From a checkpoint of a small mixture-of-experts model trained on Wikipedia: width 160, 32 experts in each of 7 layers.
Below are experts of layer 5 (counted from 0) of a mixture-of-experts language model. Rows are named router (the router's row for the expert), gate (a neuron's input weights, with its number), up (a neuron's input weights, with its number) and show model dimensions 0-159. Each number is 50 + 10 x the weight over its row's rms, rounded and kept within 0 to 99.
After each expert's rows: "comes after" lists some tokens at least twice as common just before its tokens as in all text; "gets" lists some tokens that make up at least twice as much of what it gets as of all text. This comes from a sample of Wikipedia text that the model never trained on. Tokens count by the router's weight.

# expert 1
router:48 60 35 49 32 40 44 62 53 59 50 36 62 52 63 40 49 45 58 48 47 43 48 51 54 58 56 46 56 33 48 58 59 62 43 32 38 51 44 45 47 38 50 48 51 65 48 57 48 46 36 38 51 65 39 53 55 51 53 69 60 55 47 36 38 54 48 41 58 40 58 69 58 67 46 42 40 48 39 35 49 43 54 34 39 58 75 54 37 73 56 52 44 29 40 62 53 60 73 49 43 38 52 59 57 57 53 58 59 43 40 53 52 57 59 43 61 48 44 59 59 67 51 38 38 46 35 49 53 46 42 59 44 45 52 46 61 43 40 38 60 63 49 49 37 55 58 49 56 50 80 50 61 67 60 68 27 65 46 34
gate0:47 40 49 51 56 38 64 34 56 59 41 54 51 60 46 46 47 49 40 50 46 47 55 53 38 41 49 54 56 65 48 58 43 33 68 61 49 45 54 59 38 54 59 50 71 47 24 32 52 34 69 45 30 42 68 35 47 49 10 78 52 53 39 38 45 39 68 65 47 59 58 64 52 54 50 47 34 36 43 56 49 51 46 51 44 49 50 40 54 65 52 48 52 47 53 40 44 55 68 66 57 51 37 56 54 57 46 46 46 44 33 53 49 47 53 58 53 61 51 56 32 50 55 40 53 43 43 72 53 39 51 48 43 40 51 48 71 47 48 51 61 53 55 49 51 49 35 45 44 50 46 46 56 60 73 60 49 54 37 62
up0:76 25 45 38 54 45 66 60 63 57 48 54 56 60 38 52 42 60 41 54 53 33 47 51 65 61 57 50 49 53 30 65 58 50 49 46 53 29 60 52 52 46 51 45 43 47 27 30 50 41 59 60 54 37 59 35 49 45 21 55 57 49 42 29 43 45 58 57 52 59 55 50 55 55 51 45 47 44 52 49 56 51 37 33 48 57 52 31 44 51 49 44 54 62 77 33 63 53 64 66 66 56 45 65 57 62 40 56 29 45 45 49 37 52 47 50 61 52 59 55 53 47 59 28 50 50 45 58 51 43 44 44 46 41 54 34 56 48 68 59 36 55 62 42 48 54 33 53 57 43 47 46 47 57 65 49 64 51 39 43
comes after: ",", " and", "),", ")", " with", "s"
gets: " and", ",", " or", " a", ";", " &"

# expert 4
router:53 65 47 42 35 55 38 47 47 48 58 41 54 45 47 56 31 48 48 37 46 50 65 60 46 60 50 62 65 41 45 38 58 59 47 47 49 54 51 55 56 48 43 46 47 54 38 54 52 53 49 44 52 58 42 42 43 48 50 53 62 56 59 48 56 62 54 56 50 47 53 53 50 54 51 52 57 49 39 52 36 53 59 48 56 54 62 55 67 48 50 58 55 43 36 51 38 45 41 60 41 45 61 51 61 44 39 59 67 44 58 42 43 35 61 49 54 40 49 52 36 74 39 52 55 46 40 42 54 49 68 34 59 43 50 41 29 55 47 44 41 58 47 40 58 46 53 61 48 62 59 39 67 63 53 57 07 99 58 61
gate0:51 42 44 59 49 63 58 45 47 61 53 47 44 37 56 46 59 32 41 42 45 62 54 37 36 56 48 67 43 40 54 43 55 53 42 49 59 45 63 46 43 41 44 59 50 31 30 47 50 54 46 73 36 67 59 38 44 64 28 45 61 37 41 59 38 56 32 60 43 45 45 59 48 56 52 45 57 41 50 48 62 35 51 43 55 43 67 57 41 63 51 65 36 49 43 57 60 55 44 61 51 44 39 47 63 35 52 71 59 68 66 39 46 51 55 43 65 55 45 61 35 56 34 32 42 30 44 56 53 45 29 67 29 53 37 35 52 54 48 54 49 52 47 35 52 41 47 52 46 47 42 53 49 60 36 75 53 63 42 54
up0:40 29 39 62 36 43 46 63 67 59 65 36 64 46 55 50 44 56 52 60 74 57 59 47 39 39 45 61 62 33 22 58 62 48 32 71 33 49 42 51 53 41 48 58 40 39 50 42 67 57 45 48 51 35 51 57 44 56 58 41 55 43 34 61 32 39 49 53 43 36 47 32 39 78 49 40 45 39 41 51 54 51 52 47 54 45 49 40 65 48 60 38 56 44 75 50 37 50 54 44 51 58 53 55 60 59 57 51 47 52 44 54 66 52 55 53 62 42 53 53 38 51 51 39 67 51 36 38 33 57 57 57 42 27 48 61 58 44 49 54 56 41 38 45 57 45 49 37 65 35 48 43 55 44 53 55 45 37 54 52
comes after: " |", " ", "|", "–", ";", "."
gets: " ", "1", "3", "2", "4", "5"

# expert 20
router:38 48 35 50 45 49 39 61 56 54 59 34 40 50 61 33 51 49 40 34 43 52 57 54 48 62 53 63 65 53 54 64 46 67 46 43 56 56 48 44 51 37 53 60 55 72 37 59 51 62 40 59 47 77 59 53 59 66 57 49 58 48 32 41 34 59 60 46 61 57 51 60 45 55 59 46 52 50 57 36 37 40 51 38 49 39 46 69 59 57 48 40 67 50 37 62 30 55 72 55 41 50 53 39 60 62 49 68 61 58 47 40 40 49 61 52 55 44 51 62 25 50 39 52 38 46 35 30 54 51 45 47 63 52 38 47 45 51 36 48 55 58 40 56 46 54 54 44 45 64 65 39 62 75 62 55 47 67 60 45
gate1:38 41 51 33 42 59 53 64 43 38 44 23 53 51 62 40 53 61 48 54 51 65 54 46 55 61 36 64 57 45 62 59 56 52 48 60 43 37 65 53 70 53 64 50 51 57 39 79 38 58 48 63 45 42 49 63 48 44 36 36 51 35 59 35 77 71 37 57 43 54 59 46 45 55 53 38 52 50 50 64 67 56 43 53 54 50 45 54 63 47 42 59 56 67 52 41 53 55 55 56 51 49 45 42 43 58 57 61 40 44 60 34 48 49 40 56 46 49 56 43 33 50 45 54 27 35 56 44 41 63 53 54 36 48 27 56 57 41 44 40 65 68 57 45 49 61 48 55 40 72 35 56 63 50 47 49 49 46 48 70
up1:58 61 60 50 33 56 61 49 46 44 47 39 74 59 57 59 41 46 51 65 57 41 49 48 58 59 46 55 67 61 31 79 64 56 41 59 50 42 66 55 64 59 47 56 46 48 27 56 60 51 34 40 56 56 53 69 57 35 35 39 48 32 52 28 43 63 47 71 32 54 64 49 31 55 67 57 53 62 45 48 47 40 36 44 42 44 53 52 58 47 56 39 51 51 57 48 61 59 49 49 54 47 64 46 29 45 61 52 34 42 57 50 31 59 46 71 58 45 60 62 40 61 47 47 34 43 70 59 51 50 49 46 49 30 52 46 45 55 51 66 46 57 49 46 49 47 52 41 51 64 51 53 42 53 51 44 58 38 47 47
comes after: " of", " the", " a", " with", " is", " in"
gets: " the", " a", " The", "'s", " an", "The"

# expert 24
router:49 47 36 45 40 48 41 52 54 61 42 34 39 45 54 37 63 45 41 53 48 51 89 56 54 53 54 70 40 51 36 45 67 57 33 43 56 50 53 51 53 34 62 46 48 48 41 48 38 49 46 41 52 60 49 55 59 55 69 60 52 25 44 43 44 56 60 48 66 44 51 46 68 54 54 40 40 45 48 35 45 52 55 67 49 48 55 46 49 58 37 53 54 57 45 52 38 57 51 52 37 58 64 50 63 49 56 47 46 52 56 51 44 55 55 51 58 62 43 58 36 55 52 55 37 51 40 39 50 53 84 47 51 54 54 54 68 36 31 47 50 50 47 58 40 58 55 46 66 63 49 37 69 63 60 52 30 80 56 32
gate0:44 38 60 45 36 37 39 42 44 48 59 45 39 51 57 39 52 28 46 35 50 54 47 49 40 57 63 58 31 55 49 66 48 54 59 45 76 56 52 51 44 31 60 62 60 33 68 41 59 28 32 46 49 57 41 47 37 67 50 52 61 40 49 37 49 48 35 60 68 66 37 53 50 57 45 57 52 54 52 62 40 61 50 48 43 52 41 60 45 54 46 58 39 49 48 42 65 48 57 35 53 46 59 41 60 59 64 52 31 35 55 59 53 52 55 42 61 58 58 38 71 57 55 54 59 52 35 41 38 60 34 60 54 64 79 55 49 57 56 46 58 59 56 36 49 56 47 43 57 57 55 34 36 40 48 44 57 48 33 48
up0:44 34 49 42 38 53 58 65 50 52 49 35 47 42 56 60 36 41 46 37 45 32 55 45 41 24 30 24 59 43 48 46 43 55 59 50 32 35 44 41 35 51 60 46 45 39 63 32 52 48 63 54 53 42 53 44 35 42 61 63 54 58 47 68 58 44 48 62 45 43 45 49 37 50 34 55 67 44 43 53 53 61 61 54 51 60 50 55 32 58 48 66 55 42 61 47 49 49 44 64 66 48 29 46 51 51 51 49 54 48 32 64 38 43 49 58 28 36 54 59 38 39 58 42 52 59 42 50 65 49 43 51 29 38 55 43 55 59 56 65 39 53 45 32 48 42 69 50 52 36 59 54 65 60 45 64 57 58 39 56
comes after: " ", ",", " (", "|", " \"", ":"
gets: " ", "1", "2", "9", " D", " R"

# expert 31
router:46 58 44 51 37 43 53 45 46 42 65 40 45 52 58 52 43 41 55 46 56 62 63 56 59 57 48 47 49 45 46 67 42 49 64 55 51 50 46 42 55 45 46 65 54 51 55 49 76 56 49 47 34 53 37 52 46 49 58 56 60 48 56 48 41 48 61 69 54 60 66 53 49 54 51 56 48 45 53 54 47 33 52 57 51 56 50 51 58 52 56 57 49 33 55 42 39 48 53 54 37 65 47 35 61 59 43 51 55 74 52 43 47 56 55 63 57 56 49 70 40 54 43 57 39 46 37 57 54 38 64 42 56 57 35 58 64 52 35 40 59 42 44 57 32 61 56 60 39 53 77 50 73 72 38 54 42 99 59 37
gate2:63 51 39 53 35 46 40 59 54 52 52 51 63 68 54 57 43 58 39 59 60 50 53 39 36 64 48 59 54 39 25 55 47 47 44 59 43 65 36 48 41 62 46 35 57 60 38 56 48 44 52 51 50 57 43 51 39 42 40 63 49 62 35 48 28 38 50 56 44 52 66 52 46 53 36 52 44 48 22 32 51 51 33 38 59 35 48 70 51 50 86 54 55 34 52 35 53 46 38 64 58 40 43 63 56 50 48 47 44 53 41 56 41 65 35 64 53 71 49 62 57 52 53 61 65 39 58 51 55 41 50 52 39 45 56 49 49 57 72 71 46 33 57 36 45 63 55 48 52 44 48 45 53 52 49 55 54 47 40 54
up2:49 40 39 69 46 49 41 41 52 64 63 64 42 52 68 35 39 54 51 51 56 63 45 51 42 35 48 48 43 51 59 54 48 35 50 50 33 21 46 56 65 47 58 39 53 53 40 59 63 41 69 51 41 34 71 44 51 36 48 50 36 46 52 39 63 53 44 62 55 58 35 75 52 38 39 41 48 43 53 43 40 56 48 57 61 63 53 49 45 51 46 67 53 41 40 49 63 52 60 48 59 78 53 47 56 44 58 32 45 61 32 52 57 42 49 53 37 40 32 59 61 47 40 52 49 51 48 58 62 59 49 30 40 53 35 50 53 56 51 39 67 56 59 34 43 38 45 34 59 40 50 31 60 41 61 44 46 54 40 53
comes after: " ", " |", "\n", "1", "-", "2"
gets: " |", " ", "-", "|", "1", "9"

# expert 3
router:49 43 33 52 32 52 38 54 62 73 62 29 60 53 52 44 37 42 37 44 48 45 85 59 51 53 57 56 48 36 44 46 56 60 39 52 52 61 53 49 58 43 52 52 44 58 44 62 63 47 49 39 52 60 55 53 51 47 45 48 50 54 60 45 55 59 45 60 46 36 50 47 48 50 51 40 54 64 47 34 60 38 57 48 46 60 71 46 50 46 51 60 63 42 38 56 46 45 55 48 42 56 53 47 64 67 60 59 67 55 59 44 54 53 60 52 62 39 42 49 47 78 61 47 52 38 45 33 51 42 72 35 51 48 42 42 42 52 50 52 47 51 50 41 57 46 50 41 57 64 57 38 76 61 67 67 26 84 53 54
gate1:45 38 38 44 50 51 50 55 31 62 32 37 57 52 33 40 31 38 32 41 37 50 54 43 49 54 50 58 37 46 42 47 70 71 49 54 43 54 45 63 48 52 46 47 59 40 50 49 46 48 51 54 32 35 61 57 41 55 55 46 55 50 52 52 58 64 46 62 51 38 50 54 37 51 53 42 57 62 22 40 50 56 51 49 47 48 48 56 44 44 53 56 40 47 55 39 30 44 61 59 37 47 33 49 56 54 45 72 72 51 32 48 45 63 47 52 44 49 33 59 61 58 50 25 59 37 55 45 53 31 44 45 46 33 38 34 50 48 31 49 61 51 30 44 46 66 64 54 55 70 48 40 53 58 48 49 77 44 55 47
up1:36 56 52 41 48 54 45 45 59 67 60 49 48 37 56 50 47 73 54 49 62 43 43 60 55 47 57 42 57 57 53 51 40 65 62 48 37 47 42 42 57 28 48 47 35 63 31 33 53 34 42 49 45 58 50 32 60 42 44 39 72 67 59 43 55 41 52 30 46 67 32 53 54 54 58 36 54 41 52 55 67 57 51 59 59 55 63 53 56 47 48 45 59 63 43 53 51 61 51 68 57 26 51 57 40 45 46 42 37 49 44 55 58 30 50 38 56 33 59 47 44 40 56 32 42 51 35 54 52 48 43 49 43 61 39 51 55 36 56 62 49 29 49 71 72 44 43 52 37 49 50 38 32 51 63 66 53 52 61 60
comes after: " ", " |", "1", "3", "2", "0"
gets: " ", "0", " |", "1", "2", "3"